Below are experts of layer 7 (counted from 0) of a mixture-of-experts language model. Rows are named router (the router's row for the expert), gate (a neuron's input weights, with its number), up (a neuron's input weights, with its number), down (a neuron's output weights, with its number) and show model dimensions 0-159. Each number is 128 + 24 x the weight over its row's rms, rounded and kept within 0 to 255. Numbers have three digits each.
Before each expert's rows: "comes before" lists some tokens at least twice as common just after its tokens as in all text; "gets" lists some tokens that make up at least twice as much of what it gets as of all text. This comes from a sample of Wikipedia text that the model never trained on. Tokens count by the router's weight.

# expert 3
comes before: "\n", "1", "0", "2", "\n\n", "3"
gets: " | ", ".", "-", "–", ":", " |"
router:090111172096110154117120159134073135130150131137120089110092148147160142178133161131159144094129127179153093124138147154094172146127141078159100110114116097131166130139074140149131152123173076129117139104117104144099132133152105118139139129123141149124112065110098145145100063116119129133096133113099122122101132156152130145139117147150169124091129143096152190107145116128095132165144138142138144125113077112109147122174118124165127129122127124106102101122126085073129137149107084
gate0:123097112141106131076186082132123180144098123123143109128103126129098115127100121096138158113172135127112141142081144164172108152072129118150132125149113103128125126117141120118101130147103109100128103138125117126153143096123135132116134150141131142133135127138123125158132144153174127071107140102107115157071116167123108156117131111107102122130094141066130140127174117126099101082100113142125103157136107091116132162119134104143140116108094170096140116120079139121116095117145147
up0:102159132093131113150132135132125090111112144125128126127137130159148088182102143140081113118123134108124160124152102134142126109130128125105129122105112145153125133102152121147148140122092087081158112100112103102063117134123113090118125118117162140057165159182159114138140138137131128157143116157146151132116105099111099129130145123121093117183122118131107129132123135116109070162153084134128153144127160125143130143143154116120141135146133182112133121141112105101152155107126146
down0:120128168113112081099119112162117119139102097110098093132149145152141116142108142176153116114130133155149163107126125122202098095116127128128138129135153105085117107147111118168093150130116167132142117121121111129114133148128145116144131114126130086130108093106160081155081170134121133087117144109085146175106153151157144135158121158144139114102110108130113116102106119131133124121124078117121148134159165109120154164128138137132134126131151098120099142133168115146104097159114147
gate1:146110113137133082201102105121131159131113128182113080125141141128114110099169144092133156140129137151135136111135151140092098162128160185100137129118107140119120130110064135116121125119171115154148142110149106097072146159128165131139113173061081123161136109143111125137076128129147119162110123087155115139100158108121125126107189136103134157114141133145107111085105141128135104127110151141167152146112101137139124133130136137115094115159111139128184174114097120123123100157114150
up1:114119084121089109123127081134144141115143154147137095135126122107151135130156154157132147158104130170099137128113077122107126172175151139162138108137109105135119118112148136102158113092081137115151129082110102048155115162126100113139122114143110119147134150143103121132132117140140158119089168139110092146110129099104127110167138128154145146121127115105113127132130123163130118158090164128117129135146093148098123103132154115145132148097136097117133163174160158124086140130163181
down1:105166106194142141112132163130132171076138153068133153094133127116149106123124122128148124127120160148087153096091148081143121138160111104121164110121129158092142151114139148121124106148122097148133128184116121075086132147121116147123111126128097120134093099139119134146104160142147108107144115150145109081092099109108131094167119133103081161107134112151151155111113165115115166146173128148107135139160130131145100172133138126079176173163114172109159149137147086083141099128179140
gate2:111121118141132150108160095145151136105151182109086160126174141144108112120134135185079116131087105160113121117152149147115145099195116097081115159070136128111113158127128146133173130128132130110134121113129133165187111131097117161116099130081114138095101144141145151135109169166136134135113127086092147139143143135087109088106160127141123129130155135128131119134139144143139117127110131129117131149154130140097146129128107148174098100168156143118137102150114095080131123141135167
up2:153098113119149122117122109158112066125114068107140108149118126145141127156118099123147110156096161091139134174131096096151122154075120160116162130127120097152121038155060107110118144125100131117160164151127116156101171125174118106125142114137098137135144153136121117113161102099115133130149109149120127103133142117136169137159084134126145164132095074165089118114099084123127121115178118110155146102147106165124129130073151138096127170144135075127078111102155113163111111131115096
down2:117118143150152097145117120128132141152168148135146144155102118082126135127120125139147116124144112134124101167152124114143105152118105074151097152144091134095162163131142164177180114097140141096127183127113124139111111112115117149126255125147106145171124125133141101145119062120131080127118158101157157103103116131140135140116122105159112120121096143121130068111119134116101117126120128148163150102118134150093120138062129119137128119125119113114109136159152138100118161117086099
gate3:165147128125103145111102156103106161156127125146124141106116131117118124094079102111131143122115117155184133139132104120102150105101127086114150144159141093143133168118119183129125164099128118142134101131144168132113101156144179107141148118081144088164112136133115129183098102115159103156091128150095157152105114106098098121128191141141113136135144149154136097110155109120135110143156119170125157139154144142153129100115086151144112099136121096137166163101115129139135144108149119
up3:161139123114110101143133117156096098125149112134093129120112140146118120137125110133158123131104101113138148144097130150148148068111140096120136127090115123119124132144124127088069184156181135123101150101122137138085113111154165131146131103140096141104163134123101112110157079127116129165157110123175116134108078108117109097108166117151142118120151117128151124139156101140088129098127150129094105149144115101115123109083091166132090092155126096120115161118135112139164147112094117
down3:133124123136161156110137106115117075174149109136096141106159124131123162183140116136080157103108175162089132173147146127141110144069132143087161155142151126160136113136138118157182098124087134138115137145120144108134145154131121176116110126108154141126114114140079135074107102122119111130136110105133149096130160118154108168156179109129139123090115129125112112160162138117131124108123116119151138110143144113146159145116133121159110162150147099097125177093111140158096103138092104
gate4:135155115136178103088157098164147104085129174099112130138094156132089111126072099131118110123153129162121127133135097111147106139140112065173133121088098145139124120129186111134157147167131135096151110134117102122170174090114125111125134154148143102173133168084117116159116153130165141114166115078130142104080192119179162146128133154162155115118115123117157121124112130127136114091092111131153128139147115142109132125109123130124077116143128128099151104146135146123146081125117118
up4:106145154115085150108115148122110126122147083135114108074119103109175164134139165137166168125146140171107099145113127141133132126132156123121111158118140101100066111092110137110097094082133136119084124157099184119142084159095140101091155146095134118124122147131110139161143163136131137127140147136137163124106101097121130112115140134146094105099142159168149122161145085090098146162190174129135105160127168135130162105135126099124148128139169160147107139115145111134159157123125147
down4:091111147164108180182154120165133126080161100114144140114161102118128145112167134122140142133130153134140174137142131087119170113096119100123140096083123107154124128110141105151138121127108155116173131132123152135086141124075103124169100160102145104110175124131108181111167142136149130136122156136127138129100138128177110119126131142095125180089139150136117144103136118079133087135130121133100132122098121132100149169109147082062146120079151114156159135119137136151129087107131077
gate5:158137116081124108111130108151128137162140129126118109097169130084115094119199150116171156149125156112127148154151104122117147137118078171160150134119150140101189103190122134125157124116139135133147129162091153113105115136130101116141154121140134150152082153138113110136145104103160127148109121128165072091132086098092119114111108136100121126123112087144122130090133162063097130134129116132130151137103078099141175135087112142143093104135106102133131116112090103130093132144089146
up5:146135125118168121118086130148127147147072123118139142116109159122159148136070079111110155100142111158153124126134135103150154133168142140137135094088151119109133078092166161125141117133134099104125151126150130111200134142123150105115132123132092112114171114138121143095142153151171085127162141117126168117140132147137150119134114129126113166069101131092092109096130122103128117128147152132108081087132190142138154172126137124095141164146120132160096184113163104144120096147136124
down5:129139123149125131143136129127089134170141133115094094094154126164127130109123135126105132120132089127084100084130112131136082148141110123119075142124090115110143110121106109146105148140145083112094123164117148139117109154092103095157106148127137115154123136154124155131117149122158139105113153125161105171169148138150148121088111133148136116129094145118112116135150118113150161125095171113114146151109097142141125141154126082119137152127108157105122098149114132126096128136131108
gate6:104116166146108134138136114126118097117094122121155051092118158122119137143129110138122101144166087116161119149179139110119119103134094092111192186100097126154109125165133126121116113136156121112147146183147135144091161115119130142131144122138147109102158110120130145121108100098098119141112100163143177112094115150127081130128146143136128137088116108140148107131146101155158146122134112172132126086130093148122114098149111132136169078174151122103146131134144107128090097115152149
up6:131120081166128138146084144176131103125126151130122165164130131178128130105111117139172125148140148097143113098140137141120140119154137149117148115135130144123158112109122123113157118111131116138061142104145117128098162121107166082095118160116103078161124108144159164123114129076135162133146157113131093125151106105146156174102113070088126155142147160127111125129083110110126094127096167112179128107173140126156118119126129160107107080106101131143120095128115152130128149146129108
down6:065132070132163117138118134116099107111141177142116150146167144153151151125108106149108117134111078113089128119120106089141081125132107133159114117122130113123103081154129176122105128125127160094116084123134119132085115160110140167150138108158134139120099135181111142150125102140111137109073141161119157159152125104143092137118123158150150149148100149123147081112132124130162145123094104134144163121120109129115128087133114134141139152169144142112162130095127102152135132126131164
gate7:120113154133173128148150094131144105138110128131155139099142164140135128117150072084165187143190146176147160114127127105122151145110126124123143155105146178145110157161148125146107147136157116107128182127091111126138121111131172081155119161139108142157143089136131090147090142145135155129126139106144177135124149123138159104133161150152158128127117118143112094108129124145116109147093155128137134158100168133125118151119123112095148122108116134159150196102111089161122089132116163
up7:149130163099107098126140149123131104145115153153101123107094124106149109092112126115131131146143143123141131096119137124081149164126109192114143143103146170104121151138177122140149148106147135140127153126153150185130128127115112121143126171146133161158136051085150082175107109128142079154131128144133153119116093105136174113106113117102105131126127142169142129136133107098101137084142149123142089128133164099112165107103139136113103139130139139175120130139166123127109135132135151
down7:155095120094129116140185107120102137085162159074130133136106137117138207115155129124150084119130143148138122165118148105172116132095141108082108125140144064138138149108154110155140120129120147126113132132135125104114143109107139093127108097101115112129149118146111123143085136150181123152164104112130130104157122128128135127145114098138163107130150118128115202104142125152117145115141156151111146101123137121149134161140161093098121154161088137149129102154099089111140184136182119
gate8:107149130150120108133159139127141128096133110106144093125134102149132142161182111125150131125101128116097129164080108096111106116132167116120143127127152101096116110092106102171092134099166143144147114105129147138126181109137122151082150128078124122157134115121130136116105141099135133145136158130132162106114102152171108066119130137143174105161143105154113083106100127132173125145121142109123103085125109093115127117132131160118081149176150116136152126119152144089163098126136138
up8:101161147151094123121077123166127136123112115105148165126123119144141139114087111194126149098161139150123142145143105097186105164116101107117088118151144149140136086147136104119139110117124116169137125120146155126117127119108125104121130098160109107140156134133126094156129137088171119149131075140097152128137129131167214116167134122093111163125130110139198122132104138075151151122103114157158146124089133143151191103122149110106159131192103125110114144132130111103112127117150065
down8:129125150064126147135145124142136111100109132134136152114096111124124096138129131132087147104167117134100150115117116141103122137154113164148128111128151108128084141163148168161109148097135097168090087131125117137159136090143147102124205160074119124129142107108141163147089166079124183171137133145131133111106099102115109105102132139128075116120126144108136054140184158167138139133148104136116089123155141083090150113142142084124132137176170126165128123076156157114126131136164120

# expert 1
comes before: " | ", ".", " |", "; ", ",", "–"
gets: "2", "1", "0", "3", "4", "5"
router:090128127118115173112180154093121133123132104135113147133142143105138164142087143136112091118087089142121125120090130133137141120148154125126102148140088062136100122170125143122053112095150153122099115167115146124121104117126114179157131111140151125122142092125113139165121124094110119128124134173100120092160159096139123144135146175097143125125142144146069095150080100130128170105164119120079109128156117100149101117149146152133131074107127158182139111132124124136082142123144149
gate0:152127165141092154115127131137127147095104121094112124086132130108126132069164162116135105139138148119067103129083154101150118116054120110139130107133159114083113109143100134114120101108161150137147132165117115109113135116097093138114122127112101123174153139130105140091116159159133089153158126108165152116116111122136157129116124080126148124097134104111156113161132100110127152128070154127099128139114163101118114097119169077115188093139100094158111116131146145138099129123125094
up0:111150125141139147108128108176115118129146112103140154131088108101151122093197159104112162150123164120118114082138182101121145123102087110142104117163106113113123145127127145144119145121114110122139179139123123142127131108180109159146149110142178141102111108132068124132155067108137141187141165126129140087117106131136117163119110141122170134124122130153104105148102120103115131127067124140115139109122134117110100112107137110135118167110127160148144100085114157136110130114126129
down0:118120167161110109129125099148127115134187134168133149128146156142119116087102115150061196096096112118057094142188115117089132137105136136158105164121151114167162139130128108108127127101099122133124116143113122112128088138109162147128122108136161111138156114102129176142215138126119132123133131158139174102135080051155129153152140156137151101126142156078110110126140143117142153116122115081094125126157140123147123122175109126105140153132117123115128131098116149147126119122154197
gate1:136101120159112141150151127143069091109089107133151125130168106131135121144149147153146144152119137088126136096117149140146135142117146081103110100123133109155151127143147143100128119161101117127130145128108123147086105077098160144070131115097107118116136150133129122135128094089128141083112135135122105126111125111127190144134110186145112089125129111147114124183128150138113124147152119100134130120149105164137172147123091095096089130139175116150122157153143129111146147188108132
up1:108088106072101146145099092131177149117119112113129121100119150132095154149131131120133127123095126131134105164080136109110123159100177127113133165094108086145134168102102110153139107119119134148114129113119137131127121137129128137124153149113138121176150128141091137109127138147150162108142098134143107100136113150146132104095120114170125093147105153148121112118120130154161115161147131155133117147086164148172103116144134096108136152100089107162142161133124086132156102123134131
down1:123097107127125112116132151125142102095080102134134145115108186145117093118169168096143105113102100114121095119138150104119123122130166120149127092078110147129133133088125147121146120176136161115098119168128121128145148124106109095129116123130069131141115102130168139132088088117121142155165116188083106131113093094156080147109141125146124097128171127114158162139098145137116113131145117120149171175135143136133112157124168132173089138198087120161136090154139123125141116130119143
gate2:142137113147130135133118152099160146137110138183086104106143110096156087104108134124137133142145108114137150105096151127121126123138124085153140117143146094106118156144148110151099091114148104131122148140096161137174109163127127145180141125095161106097081122130126146136104145129109147143148127124172109155096141128104178110142107101077106179128147115122131086200134130156120132167100096151097112138104087097186091116099117114098112129103114080146117131116083163142120164147115101
up2:092154112095144128147122127115094163131155118143110156121091144129136155142114088132100114120171134144124175135132128082122090117109126149127121137147140161136109114148146159145140132107053133152128121086113155142122121128102152125117151163135122128097153133126073118122133111166071097135153148129137102157119136090155144099141102107114111143142124132137089130106134144184101090123121144123112134134140089139131106166146099124136096141134157094112135103125097150135131112192116097
down2:118119138077106121127052158133151082156133123143129085104129144139098075127134095085134146127111155136096173111127082103108103139130140113125126105107103132092152152111096137142106085084124120111145145126108122156104087171128122107134129150122146107095124160124152101161103103098124118111108109124117160100120131129143106119166119184104095124112174101110135151157173099140129086100098110171115159167152106127107144129131095150132159117160098182131148156103135144077124119135167121
gate3:112101142094175138144141098122194093140170117120121189118181126124100085128148149138143138123125084182136120155123132135073100120143139135129127138093113129177119135099130169163103128162138139123110083151117108106105140149124119087193147151135126133139121091090141148134105105137129150110103150142131122105158124121131100176143146103132125137121171155132128108112152115122155099121147115157139106100136137087146107135110101163129142089148117113173126092126093104166141154143149157
up3:144142109141142140140138133166114113081136119206164125125157120153139114138071149125152125101118134130148087094133153130112108127129131118157113062111121123138147097132120159151126100110141109128138144108128125110130148093116086146126123172142159116119075116072141096123136167095150165138201112151128117138127155105085149156135107131139097166162097149129144121114120169142137130132088157166075109147117094135125119079150119147131082076093158101116135169100128127172106122139114157
down3:163167116079158155130121110116090134129166153101135098076117123115127155136107079138156177122138135145124123122135138094122126148095100129106109104131077145133128106118109112122116089141149107126140121156117155122124150106110150167133181087109110136146118120111108140095141174101144109136147132125165159112122084145141155159142100136102117157141129113157117067143099125152142095147111129133122122165111153110135112102082119134117114154107099132117166134121153107083141159134134183
gate4:120119113146093137143154147165147103100107119121134148173170138097149165126155142165112108139138129177111135135132189149079172108141170129097137125142132143124117111092139158127131161128124120131148143096087147140076160144133173123157134140139145168122106134141117087103102126149162089139129122135116136139169090121132093110130132119103095137109158125148150123123165102118139133131096159141156175122153091141120087144128142092083108101130124145126106120150170127141143158149113148
up4:142106094089124092138158170105168133175117092159125136152127130099170156131156085084134055107116118116132129127164098140097159098138125124135105114122092134129084105131131140136119117157130136180081142132094129093151136130124153136134156101147133122136176129175099169147125134165123134140164116101139071140155127096155165093126122147128105110109118127100154090135132120145141133155148126143111133172138136122101114118141129115099097145111147140136116111166121156183155169156074121
down4:097099129135155080121165133145157131144147085105137122144162131096124106102114119116164139139136132122121121107130126106134084133116124141118106130112154137144148090139114130127162176102135111117150101155116183156167156113098155139147226097125154155098120146126125142124121139153119145143137077129121184122173140141100131165155132137186148134121099136123135067133151145144148116132118166112127157096095093111118120099106178176132150124088117094104120155125132091120156131133112176
gate5:116151102136138117132135127137138131161174151130105098119161112107073090157160112142127129130176160155137162103076164148121135110145129123127085142133094096106102135031085097126153095149124156149128123105132154153073129127168145115132152116134120136133099123138105097137095154109120140160115180116150118111127133158127088121074160116165151081154147129119109088110113111095103141126147121152156079151126131129121105148138127111121180130119172144102148147116128079119105107142132119
up5:145121112071138158100157128153160153142137088112149143110136067127109158146082133160130182145092173112092096174103125168161166158139127145138132182133082155114137155145170121109133140154095114155100155140143082136144113121118161140167143106149150123118133091100146176114099107092126135134085133124108095095107127150136126111165136134146136108164166103125143089133101078107173146089102132147155130047116136118163121094117101127122110112142132133152154125150152072140150137120157139
down5:158151100136130146132115131112113145133127127130096147149121141115133130110088149141151145145123131118125085086111137113119127104124158109113170086138102124109118107150170130157132153139102081119072107171165136095140131140127101130117121153107152135113156111105096117144144131146133116126093072127098115140144158111125150088115124113154087139135110131145132141125133164168102118127121120118162113164148146091102077145119124150163132170156150123112129107130093133133120160078093132
gate6:100124124146125107134155129157147127120145114117120088128092143149098141140148123113120132109114086118140167122120095103125123162149136128130115087099152148137114161126154096169118111122130142096126112113102129139111138108106145115095128106141099133118116110132151161132144122104123147114131157124114125130170128142116104091159116110090139136115111119062126154125125121129054115120103103149142162129094074117091150147082126117106137100181130117100141134101121176164133122154153125
up6:132145134134139133115095101123109142159124171165148173176081071116114138138152113145138131093130125131139085154136154149108119128106128148142145099148150138114160101161106161124124143126178122116159158153129110131105155097132109137087141150114153098131143140123131142103142135125095113151143123130174145116102098145154132099122140118147137156148137134156096123106184116123125145099115141117168127130121161221146089109175120115116106141137159134181109137150105151175159184109091131
down6:136123138133126101086111093161098148124130137141130133156048067109155094137133154165103098136122161127159132157096168079108169135101130172123120135141102145128115139121120114077125154151142101124137148113119194131132127110164121125124178148145103132147114142154121095144122115130104129199113154101116146133104151122132075158170160117171137117098134106119108170108179130112122101141114109126117109114123171175076148127164098112130118116121125129120162119138125119108134125113155111
gate7:125151117111105143128176125076142089117122129157115123125067165111112143122157141124163097125134114091078118154130155100125159145136132139147149138148160111168120155137117129091141132118132107140123096107133143143132134116112138161130132154111121122144125144126104111126142134171088135117107126144131110131108080126107159120128130135163131108098145072135134102139159106129134097079128128120093165154122103116100169130121165103079092105142178140176120150154138128133139129143096116
up7:121168092145168109132111167119148152162156173135144087102115110070168117107102132114126085117152141115157144126136111192132174189146127120172138101103138132140152092147139106151123149114157132114176131099067158137161156124149161117163144112148115111101152143163119093117144080138106146172135158131103120108126166124154131117118127125150152137130133101152127117155117121130117137133098102110151168135109139158124125126152096130134136122091130133127151088133100119113114143147125083
down7:102129155098168124139141129166147159138122105149147107138156144190126110118140153130167115129093098116119126136145138150127137159183143164120140133105145133104090101111117072144122128126078127132146166117145134140137119118122143108154126136112156133127146122131146123127105140135176146129101119168123175141100153120112145101165149122090135122108142122163106142096134095147131112150123178149165122102082181092128093114130149138132096112142132085125115091124109089113120113109139126
gate8:175119115131133123125067137140150158113148138122128138153120161151152148111105142153150158123154177141122116112154119101144125137148119104159186148093153094120111140147120122143109168094111136106117127128164083147146117115120108091115138137155142128154108124145100074154134148183122120094131122034089142135166123148104121145114120111113100119093123113113130156125130114205147123145124139131144128155166110161187134139132115137120128116132148119152083150107148151147127124110110110
up8:129173173123098137184085126131125097105139137165118119174110128126123122156146150113142126114101084174125152102159122158123137093175147100141091117157108138117120056138171130107160099142114102102118124121153106142116124093124111097158141117133089084133162117119158129091121139110158128126103133122146141113095145142122176108123141159132139143130134115105155135156117130096092150133099152118120120147132141112152131087149159096119145133169086174108204132126153137116119118107108111
down8:165133089129128159115127140161112137120107121131121143123122128144097132115107153115166140140168110158161146128122113113122146114131184140139131110090076118154099136170173167114154133095096108101101113108142143151103113106111124126130162148188101106139123097080115121087124134127162157083109121106159115122119125147135106131136154117134145159127112177129133077136110128135128132140129106136137149136102144095123104151134140136077095124178105134070182144133156150106116166121116107

# expert 2
comes before: "1", "\n", "2", "–", ")", "0"
gets: "\n", " | ", "\n\n", "1", ", ", " ("
router:143141134156091094120138115139131094137092117140137126149146122181136111121134134147134112150131147108154117100136135121140157126133131122083106108167144128092120114123177136124186119110108125080126100154129170107128168090103160119084139133143106152153095155143084136127134176128134078144138096163155130131142146108137157105156141091128104124149103116155158111135080112094158114099154095113141177124139131163126161145112126139128112172111153160115096146106095156138185153122092149
gate0:128110144195155120107185116114124139137118130115122116142172142093116112125132148148139090138159124147137124093122148135078153100153112137124120128099138116141134146106115148142078085162154095149127108127070152124123139116172151121112134166136144179119137173083144069148132140150150099113131116112137135120135129101143083115156125126116101108139130145070074112133108128098171106131084134172086153091148122136102114156138151115114161110135168105099126085141098119138169104157106163
up0:125128076065128122171122172193083151098154133125132130089150155136123138100134100139159143135121119124141144151105099088107170136152108093132128154143149144083172144085180143102130179091145139130126161147132135133070102107089130101146161074162159123137110109152147155188110151114129116120148114154130134113163150118133124173110133173127127186127151123131112113143089142117110141061162165093143082152120140132147101122134119153127128123107147126126154119079147122110135175126121125
down0:107111157118125141099175146107100143110111144100168161088136134132099111116138128121143151119120115110126143128123117132129142116122134101162127116128097107177160107151128130140137126102088101143146158109162127107146149095111115104122252159119102143140177096176121139127108113113116078135130137127102127104141124120147139159104119118106124159133161133108125034144136145147097087122149149125141179128085140096156148118127122119121144137137143080123130114124103141161141162129124091
gate1:117148121141149105145129098123132121085101087130144123143143133147120123157166131100132117161181209143171139125124094122157092110135097115121103116105101140169153162123137136126126146139114100124160101108166136145157129147075144152125130119104201127157096125199134116110146140114129142144120125153111131143167134128109084150125152135099148145133123138107184127100106159143139116128111111087168116152145173133172090129112120123138117137107137142125149128167117152074101176077129139
up1:127089137128147101083168122094123115112099112109170153163139113140146098095116153144116112128183149100131108135103158121158125090105133096135137133115119141127126097101120113082135144123166137127106104165131093139158127124130136142085138101111167116139141152157149111137140105118146102101127098131126123142165111127125093106131105122099149107191101114115110118114123155091113134125110124117146153156107139144125090142116112091134161134167114141066123115148158113152181152113146108
down1:117170166128104175082118118144129095087131133133113114140129109122126147138154123119162141101119086137109129133090115142081113173179098112133133151129123133138151146122169118092146072065126179103131124141160180139120138162129137103126040113164107109104093106159111168126144139120149120098137097101100110112115151107114170093141143115137111173075136085139115156140178142105122132105119152123123126130092087117089093140166135120106159138126115102124151164121140125135146156134104118
gate2:110066114113126151079140151138119105083143096122126108089141101126138143134120119141152114107107136127097103164134136166132132115125101159152132114126127139100154081127134097139117138072140161112144140132165193110095108123119144145135152154141114122090111126113114125128106153147161126152102162104148115121103103112106107168070138119126125134121134111112111107150077135118176122121132104112091103125116075119121157140114157118124159120138139132167117099088107109174129129095156098
up2:082123141112105082091099138122139109114139115162141082109126139161131107122129132142137125119129157157157112144115117110170156139127133107104129111165122094181158094085165081131136156154112102123115138124138139116126124115116176132155120111187131177115143103187115088115125127137145120129150185115150167129091087097096111149093103138166133141145159128095140147113121142132111135144141126138106139148112134173136133134127107135080110130098132107109106103092126134112122121134119184
down2:112092105112130077158148130115127132143127096163132110123144139098105097104132130152178136135171116145110124101131115118109150090160170119161156101097114069138101152144134148133096158162122121086101092120135125174133132130129128122113121139154115144109130151106126155176119169117080103104114133155113094123153184152115101112086137134127095138085109091112130095085098142143138106120156115136104103183130128088165109105142135140125145106159146118089158127110152149120154131173106089
gate3:096138130111118115074147150127119097096127166142129160150153125125111178145138062169136158126135111143128124125110135129109123138124109127085115128144122110137107093121119161117092163156149107133141123111153159131159155106176168101084120148108115160153133126108121137102140124096143098151117118140144095139153123088139159113165095111136140087112123116098140122124121102131135124119141123133126163156151093115099151112134116135143110128099090107126133120169088120082157128168101163
up3:178126159162121097169152141139104113109142153128113132131126076134142163133092121148133134126192163087121125121139127129102144127132143122115138136101148152149128116174125159102131142122117144128109136111116127173099156134060131090139140164124077132140121116112158106129085116127124090127128125073109117123116104107104139134142105128177124102144135103120114119174161183082118147164149147119158138141135116111140121147111185118132137107178113073126127165114105132114162157135106109
down3:131121085134120117138065117131119121100130143141114142144144136101109149170131109175133128145113151157101155136115151143124106113167140122096097140116132121148137148170122090139167104150143149162106119119096080108134089155150154143163102147094142157119112170089136169126140152135088152117111154114149136110103130147112083127113103110114175111107135170117086162132134121116147119135153140119088159135163126155110169082129132157111117097141120115133167119146096111082144116130102096
gate4:172097104108139096116121138154145131096105088137147133117161124168146102109131102151165150145128136097164096115074128120170154106094095133096106175083124081147143150107143144139143119048167131159130166139145121107149116168135109112118149151142140149173113141169130144129162176087143121138114135135110142108144104128132114118124137087129103134138147121116105096120126129166126097088126098132130112127135108138126104101124097092139161144124104096114138155098108142125121158107136090
up4:114154126150089143103106089163082095108150139148133142174154090129098070140095132106144117113124141123127151134157108181129162145123125162121123127112135112176151108098125085072150110099139123134158152156162141140146142130153076094121118139154139156132082131139152129115109155148147124144100113174082126152133144123116138137120118110113124148170134111137172125108131156129152143123102168116133131113114174157115103111111110120119117122130109164102124142134156173122168137130159151
down4:155114168115147126138102144121151113122138108143066097116140127102145144098108084100122125155120104116163148139174104138160131109134146128124162120113162158083127119128109122143199151122145134106120117143128112146125107111135090119162107137158122111131099154130108170119119106130127134099134143166098089084106148145131118121123136120186155183130139107155141217121125165116153139119082162105109125168116106070145108150139111134113112096155129063109122062149121123151125105106143138
gate5:104099150138156110136116131129078087101126114073136140118122112118115113117100157091068165119112143109159084132116145166120127075123147082162154112126127098149114162115130104110126135125119155110142125135155151166089130116123171099139079108118159092120125105135162106129138153106146130136142146114135100122106095166094130116123109142134120081122114133110173162066154172114086158170102120095103152149128148144117073141136129142123118179104131103119135106138133087159126128131098130
up5:134096140125138131115128148115138104128136130144139151138134090149152152097111127113158118115136132126160128149102144149195178097143084148152099087116099114140133104100091076116157120130117134087163107104137159165121169167128131162106134119147135154154107122116134124111143162116135185096163123131103136175136148135164137081093105129146123138176181194134146123071148139119142133129121117100089110153129142114133079131095142159172108189107146157134117088130147129133124143120119060
down5:137131157151116089117112159101105157155112085104132090079092139185144135077126083124107126148150152119140129146152122137150131093161090117112082131108149144108094113115080166105105117091136175129118137148148091125159168130116143109122035145158139158154099132135144127116115118139099106115146102117121145125142102168097110119151138128088123124134140111133149208104119130130141108047124124137166116138082114116129098163152127100138105115113154113094130139174115161106151130114141124
gate6:124078120096148145124178144127181133113141108129126136119152131106086109122120148120152145147122142124160151115169141099124118092115125089159125104079105137153147156121129151123106101094157102139130121121093081179167116171144187143114153158118118167148095158116086113139123146118151115118106138099078111146130124106155113095108151104158104143165120106136144130144123087133096124091121123111095176144145087121165121112119094119133155146175143142107120122125114079177132112094141158
up6:121126113088136149073090129126176140140177078140113131128108183123134129150135111065074157138120116071143103117108150138146168104129129109137140133118134127115153146125111088138138118176123174150124118091135100111129139181118163129113121147149081084167159156151139166132168175117152139131151145154105150109101170109147103133119164138150115125156142142197066091140139088142151159139115134146106119139142109158149144129117103153086131110111149155096145111088179106152136125129140120
down6:120130117131123156182132128167152128124111106188187103104154149112119116138150112134103116159131125101119150105143148115164156095155150077110130102105147137108112138136115111102157114115108126183099126128136097139099163160138154120120150133083141104109144127148090083146103123132154105135121120118127116136133147146118128123123168152130181167135117171125051084109096153103120118124113109118165145096125177141159159129131113106114164120123103107103150114064126110077105182139125156
gate7:122098147148159125091092137111158104151122087103155184114164132138108114156126159134128136163137129115162127171181114141085120147154132122141116097089109113100123127134155123119152117120129152119181142102124156134179088160132081097141098140113115137123113128130059146164155158151115161130148118134114076113106168110130104137139097142120094151138131131107131123115126131174139159125125101111133170106113110141139124129133153119106091136148152146120081131121144108175106157133112129
up7:095127149116111142116138135150139148141112143177143078113100101112111103161101090120152137123133135131110125096131173148115146137137152117107129125142140124105109116129086125151113103147148158128052121125114158125137118169111081165132130131103115140109156101117131126156094112120136181109088159140116092136148140109084113088124122132133137102153059125140116147148149134110112143181166223147073147098139151165123077115121105102118178125137096157138114094100126136129160119145149124
down7:168171136124123118118102109130156138127072121110097159104128155058147129142197125152147128098122167108142108166126145137128143079102138136101128136132145128103117139155172073125121144164121182135126110110127140098138124112101162143155176100126127114085094119140103153140146176095158106138124132147074126092086143101079150133157174171146160145140099156134130108124115134122111126123084126148104119112124126141144141109150154095152151157126151163128147136122135146151146135121107163
gate8:100133126148130069119136156128158142097169141153118105146129106146129112131095113144141121143134099144116114061146119122140110110178123118047132144124099128148155137091119186166135123124138126111139152107102159100117113150125104127113125192125116092119148141113110097132108138140114159142114138124141129117155127128141107126113127098110116127097172127110091115148176097147124138108134123083132145133149099106107133095142162144162137107106134116160146076101155086129186072147140164
up8:160138106140113138159114123152118166129093115131102108109135102126098128176143115146161145115104133166123091123147196127146122114095108106135102150118127117126139116166093125112105130133138155154117146121091140113147159118109130169215123123117085115146120101152131104145157133112143127136094143175136106110121131153133100160093115110198110142111127120115110124141139105126060131064143080147155148076136105076155114176160114140106163146104133141113117168124147136157099130127128138
down8:139147107081191095154114146123108147103143118153143160134129168145145136121126114152088073094136149105080115139136132082174079138145144123138107154137111145139118130143100174117158130116137140102148102125108127098111144163133145109096136146122132132154151176136154142139123122133140129091091139165146148137168142132130120164126139125142125162111103143128171145145148173154117110118197103123161113140139155102164110142142096119121155101134155117118183091102129116121144113124136140